config.toml
router_score = "softmax"
norm = "rmsnorm"
norm_eps = 1e-06
beta1 = 0.95
seq_len = 1024
Below are experts of layer 4 (counted from 0) of a mixture-of-experts language model. Rows are named router (the router's row for the expert) and show model dimensions 96-191. Each number is 128 + 32 x the weight over its row's rms, rounded and kept within 0 to 255. Numbers have three digits each.
After each expert's rows: a language model's description of what the expert responds to. This comes from a sample of Wikipedia text that the model never trained on.

# expert 12
router:160159145112168119133107133129206190151118070117135190135119118076129104218149132115170177128105148149162089063159106069140092126130117118116130101171101124172169125085158053109164102131118102133165113131103164130124102060136169157126118118086127123150116137119134103133171089144177093107
Description: Abstract common nouns. Common nouns and verbs after articles in running prose, especially number in a number of, plus use, role, law, research, study.

# expert 40
router:174072214120131121141131115168139183087077147110195110194091112165121139133093098090144199095120104115169118161120087157128145179112101084105147088128181088077121080136095123142136070111093134126078178083110145098108152130120111116133131149103153099103134101139120146161122096116138105139
Description: Years and coordinates. Digits within years, dates and decimal coordinates, especially the leading 1 or 9 of years and decimals like 40.849167°N.

# expert 26
router:183146128117137132104110145093147132117048097109176107079165093099125104167101145131122089173142133169115105095112174125119148163133144176123177115083136095129165095084094087148123171124172068173096110135114169171095100120124136154142159129157109172142137096124075138095113098120076128092
Description: Quantifiers and noun-phrase words. Words right after the or a that begin noun phrases: numbers, quantifiers and positional words like one, all, other, opposite, middle.

# expert 29
router:109123169144166101104115112174100085143125134143111111162136159143098170140134090096122204133117128068112105157166135171116167077172067140093111110095179160159165128081150115069119118135089103177135100113152099094088170132144060111108128106179185043132118145121152200188151158111079123156
Description: Table cell separators. Pipes and spaces between number cells in sports standings and results tables, such as the pipe between GF and GA, or scores.

# expert 33
router:160164125148110138144176143104050132129096172103136101072132091105119105119133109085142121161144112094148135155096120134092120139171097100119079127054181098160097113148080104146103152161061174077066169157172100128093090117160146208139141149144132142157181164105129126143133175126105133108
Description: Digits and sports wording. Single digits in years, scores and times, plus word endings in sports or music chart prose, such as 65-yard, sopho-more, clos-ing.

# expert 0
router:111201100089124072172146110138170116096119108086141094086068169146153135148117127149132111189086157150130210112171185141086113126111157211157094133099113133133068103185169141150095130156161116162101094130098097118100102141178094158118155118132100096118094088127179134086128091134130182147
Description: Line breaks, sentence ends. Line breaks after sentences and section headings, plus sentence-final periods, heading markers like == and ===, and clause-opening conjunctions such as while, but.

# expert 19
router:103092088122128127132119094117151137101168160091152085127063162172121160102106118145106097093130116108128126181055174190117150063200190133071059163108137120152117110151166104178115165170176124164136096078150069166131100179132127101147126122117104094143106111126167107147115146105110116128
Description: Commas and closing punctuation. Commas, periods, closing parentheses and quotes, and the conjunction and, that end clauses, list items or citation years.

# expert 46
router:093104106099144114119160071182136139101122112140114130134141154164157088156092089134137139104142089067144123119130145141100096157147058067166169159192125133102145098100091154113091136122167154173109074165105109140172208115141172104165062157069098095113076078091194094160147103111084098179
Description: Colons after field labels. Colons after infobox and list labels like Born:, Phylum:, Episode no.:, Preceded by:, plus other punctuation before values.

# expert 10
router:091115144071142101123178183192113139180140171139132177105044155159139148108134126094117170104089125179105151109098144183098092169145133176097150131101141146096128142147122159085150086103113127147170079174077214125142138141144128084138092163151152086088120140166195104112131097059121135104
Description: Name-initial word pieces. First capitalised piece of a split proper name or title after a dash, bar or comma, such as G in Gast, Di in Diamantes, Gu in Guzman.

# expert 37
router:133078113191134089166071149120105177106095154108165127127067144168131140137145135155145162078174119120172089094157097171121126144152139119116107130125158155140151155134170154123194134182141127143142111130127126124203201115161104147191132125149173057118170139080102103175162140146151078144
Description: Name pieces and commas. Pieces inside foreign names and the commas, colons or pipes right after names in lists and tables, such as Kembo-i, Port-u-guesa, Gri-j-alba.

# expert 11
router:078100165048094153106167111154162074130146146134093132163074159115158155112087117178065154176096077114125114146107154162144176143163135116102174144127095093080106135149104133135125127110075184087132099091162127176130126160099153096130160152160123102119087079170144195070082150142163145126
Description: Opening brackets and spaces. Opening parentheses, brackets, quotes and bare spaces, often in tables or after a name before a date or abbreviation, such as (1997–.

# expert 16
router:127154101089102168091146106187148131110102111159153172140172106059156124163136091135107138201189157135090084072103127100138065078156131163080149142120135119115098096057063132137115137097073138177102181091169061123112102108166175112052147093104149171188085096057126132126181154151130151100
Description: Verbs and inflections. Auxiliaries and verb forms in prose, such as was, were, been, had, and past-tense or participle endings like -ed in brushed, tracked.

# expert 22
router:161183105121090103148089140126121105092113141129171123118132090161177121209111101133168103196089184132171144071195170071108117155106155148128121124177113140138159148084113018146128133160130095131082155163119141147123100111127137157143146157112118169151112170137073178090219096124137133143
Description: Determiners in running prose. Determiners and sentence openers in prose, mainly the, a, this, that, every, The after a full stop or preposition.

# expert 6
router:152146095085137116097192142141091173134151162064121150191077130133103165175104157122128133144167133090086146154158113101131133052098116055110123112108195163123177063069055144098208096124096170106157162162145104070134127134128095109122139094095163140120168168070123129162146108137090172131
Description: Accented letters and digits. Accented letters inside foreign names (Pélissier, Pécs, Hélary) and single digits inside numbers in tables and statistics.

# expert 4
router:163097116119137145136060120089153120136129163168121152096109151144134076118106149116144158085179094161104135106165097087158077110087078038126149123151124086159145162107139165124098145149169146111133121094127089132147116052117184093107160122091124141156082099150174128097082181158201080171
Description: Infobox field labels. Labels in infobox and credit lists, such as Born, Released, Location, Coordinates, plus the colon or dash around them.

# expert 21
router:123165154126166149105136128119162128099144151167119159106126159081118136201113139178159115065078111152109159094125130120113090127123098087099064083199146111111226160190135115174162108095074114114187120098068164114118113148111120142150103096056188167106140178139101132071110170160075103080
Description: Titles and official terms. Honorifics and words of government and military contexts, such as Sir, Royal, General, Dr, government, mostly in political or colonial history.

# expert 18
router:097149120124164153092166113157103092199143170108109148140120134103109196162122075123124116107174116083100104166152086091182164072112128121096113121105149148148137122120097090157106138139122142107112211187147090099145113112122158188084219102120122159146103145151131188099195139111137157171
Description: Section headings and labels. First word of section headings, infobox labels and sentences, such as Honours, Population, Senior career, This, mostly in football and geography articles.

# expert 5
router:093126151110204112084163142094148110132109156080122142123101159095138116158161084099126153150097173120109151117090130094105097109129124156173152125095118121073146179123139140108119085087073086160102081201111139138126141140101082167150069142133144188137126172187107144149108116149127121152
Description: Word-initial letter pieces. First one or two letters of a word or name split into pieces, such as s-weeping, exp-lanation, cl-iff, Wa-basca, F-ight.

# expert 2
router:125134152115126103169089128064159201134121149177129119154172161101102136123113101122188165145124116157161126069122119105067077158112138113068084112120066135131161120134177130163162135047125097133206126102090138128125091134127089125112121114077148094123155124091088108121187125195145064157
Description: Prepositions after nouns. Prepositions like of, in, by, with, from following a noun or title, as in Duke of, Siege of, Department of.

# expert 38
router:164102169117121164070187139125151126097066103072112117082154064209109103140135165125097136098127118051128138140187112151130114088140119154212147098135066114155113132167099120154116074123091087103085189113087101149111104114178146175143148093112143138128142125110093125128133113109130185109
Description: LaTeX and number pieces. LaTeX braces, dollar signs and backslashes in math formulas like \begin{align}, plus digits inside numbers and mid-word pieces.

# expert 1
router:136179083159133112124101057176098123078071051083125162099146077065129107084159192131077110099105107119155180077100095073199112122119191128163098127182220105156135181116115144105115142144130132140111147131165112073166167064101106124113155106137087153130146129128098153167086171105082132130
Description: Inner word pieces. Middle pieces of longer words, often after a prefix or opening syllable, such as Uni-vers-ities, in-activ-e, je-jun-um, respon-si-bil-ities.

# expert 23
router:138168134120135116134131201160086118108108170118158130164104051121123160172075050132145102171075158116138164092180113064112122186080167124107176070151109150105126168120137105126140107155158113116154100124144149142137106138113155115128111158129126148121125193128112168064128096114155123126
Description: Sentence-initial function words. Capitalized words opening sentences or paragraphs, especially In before a date, plus The, On, For, and mid-sentence the, a, in.

# expert 27
router:114136131171076109167138087187105148140124091151106112172174144064108072084217153106176117136130152147146087140122182093134085091131162126149190138115143161078128083111120132100134068120104077080161145166106185082131132139138075113137100077124129129106142087112113101163138164133157140081
Description: Mid-word name syllables. Middle syllables inside names and words, often South Asian or Spanish, such as Pra-ct-ice, Seg-und-a, Santa-nd-er, Sa-ty-agraha.

# expert 43
router:118114097091140144137107192073123175187150118146115112138171112058143173166122085157174101139135094143116120052107155081158159087142168156123126165141131150129080101093099191137137193085119159190185118126123118114101060144169161146082129096112080112075126117073154127151133114193095123096
Description: Copulas and linking verbs. Verbs and prepositions after a subject, especially is, was, as, has, been, as in born 1945) is an American.

# expert 3
router:112158163104138111136129134139125094177141133131150109164159098123123134078095100120111105124089089151118157164102148155128074171099077099132107141107104167172117047108095098176107120155116099117137136156074106116093114152109146170178106097068140154146109107142112078110105149108150070171
Description: US place-name words. Capitalized words in American and institutional proper names such as States, University, York, City, College, plus short sports-table codes.

# expert 45
router:112173190099075128107155182116081140118143125116136136146092087175184172135153130130104139121068158132106150179090163174088181213080065158160147162141069186121104085148113152078103100100156169119144109110047170106118153164103134105170094177064122092074144145181145146104117099094096156159
Description: Capital letters and initials. Single capital letters opening a word, name or abbreviation, often after a line break, parenthesis or quote, such as C-ummings, U.S., N.E.Br.

# expert 8
router:131102164164121126102161142160161125079153162138129152179122165098160151181097074112137129111155115077149079149110121199060195158136100124106129111120118062117134153159125099106130072152044064098183123169060094163101159148173122111124101168161142114106127128124166150158097102141057144175
Description: Dashes and symbols. Hyphens, en dashes, slashes, degree and prime signs and spaces in scores, ranges, coordinates and list-item dashes before numbers, as in 1-1, 2011–2012.

# expert 30
router:098151172094084151081171151097159147141117132125113101158061164087160156145149139133132143097131157033130124129159100163106168117167120190112109119134149101169154191154140154157184113111066155123103150100138154107145119089126175095153141150159115097118051146134153147123128092134113206161
Description: Spaces and number digits. Blank space tokens in tables and prose, and leading digits of years and codes, such as 2 in 2024 or 0 in 2005.

# expert 13
router:122191158103179132110126164152147084183171163094135098133161090105091127125131135160180139140098176121145119153140136093169066124110152173157106068110115139170110206092123151127106181073166094078087180180129166145092122159065141186161158120125125180136136116128116128156093113169134135118
Description: Names, months, surname endings. Month names and United, plus closing pieces of surnames and place names, such as Sidde-ley, Ham-ble, Hemer-y.

# expert 31
router:187080126109142103072062150148186158150159128149150159111107153117170091212103127111159156102093131086140064146130112166065174171143078083157132147136111095086149194152132055088147131157112150110150115134093120150092200078138132112099085161142105164120089095162171151138068158112107067166
Description: Table and list delimiters. Line breaks, table pipes, list-leading hyphens and bullets that structure tables, cast lists, species lists and election results.

# expert 41
router:126121124115138162130081153083120146109060136145093143081156160145158175089080093129145109162091112119138167147112112136120158199116127203065109172088126106125106125189102150198081172110110148116098092156163106145088078145167141118137100122109105128117103118143109146122180128149087087120
Description: Prepositions and conjunctions. Function words joining phrases in running prose, such as to after start or expected, in, of, and, against, through, despite.

# expert 42
router:188143165136147085114088142149157161130104118115141142140106143118104103174159113090156190148147127104176093100187099117122115133146092099112154081168143116153150134066180065109177080124110100130154154129125158092150137090171107171126131140116146096158146136086105147176180135131166080158
Description: Brackets and table separators. Opening parenthesis before feet conversions in athlete infoboxes (1.85 m (6 ft), and table bars, semicolons and list dashes.

# expert 15
router:175105140151114181099105109148112125166142115183089162105151098144104128139143148107146094109210145128116081105159097144156125144054059119141163153140131102100152100093149172070136145122137138171119085123092083129135189105117164095081136131145165163197108147121164106096160100119153154134
Description: Infobox field names. Field labels in infobox-style lists before a colon, such as status, type, Location, Date, reference, Party, guitar.

# expert 39
router:133195112154103091107133104159095078103187134100132122109131112127099162097150141135097136181056122111080098134166140103101165087156140105100134179157126086115166161161128061141130128173112108141118211123175129112099078099099148182097109154201126179111078122130129085152185075089111115122
Description: Census and election subjects. Pronouns, There, percent signs and nouns like people, population in demographic and election text, as in There were.

# expert 36
router:103109122115103089156072189094114113104073177073173112132069109140136140114135099080095178135155094104112110168144134162169151103174069119158147136114170119087112125109101128099107091159132133115134100097155096135117152165145133150152070171179129115096132148140100106212124172070102126149
Description: Table numbers. Digits in sports tables, rankings and statistics, especially cells between pipes, such as a row number 20, scores 94–104, decimals 0.23.

# expert 7
router:114113133113063107130150091075108142104150145082145112151094127089107137144085104145118081113158076200094153127130156112119108175145158080158134124218119122139108175153123149063078053112175147122189148048120133133094113187128122078158111126130096063108155134147093117089057120188150168172
Description: Plural and suffix endings. Word-final pieces, mostly plural s, es, ers and similar endings, closing nouns or verbs before punctuation, such as Wars, Officers, notes.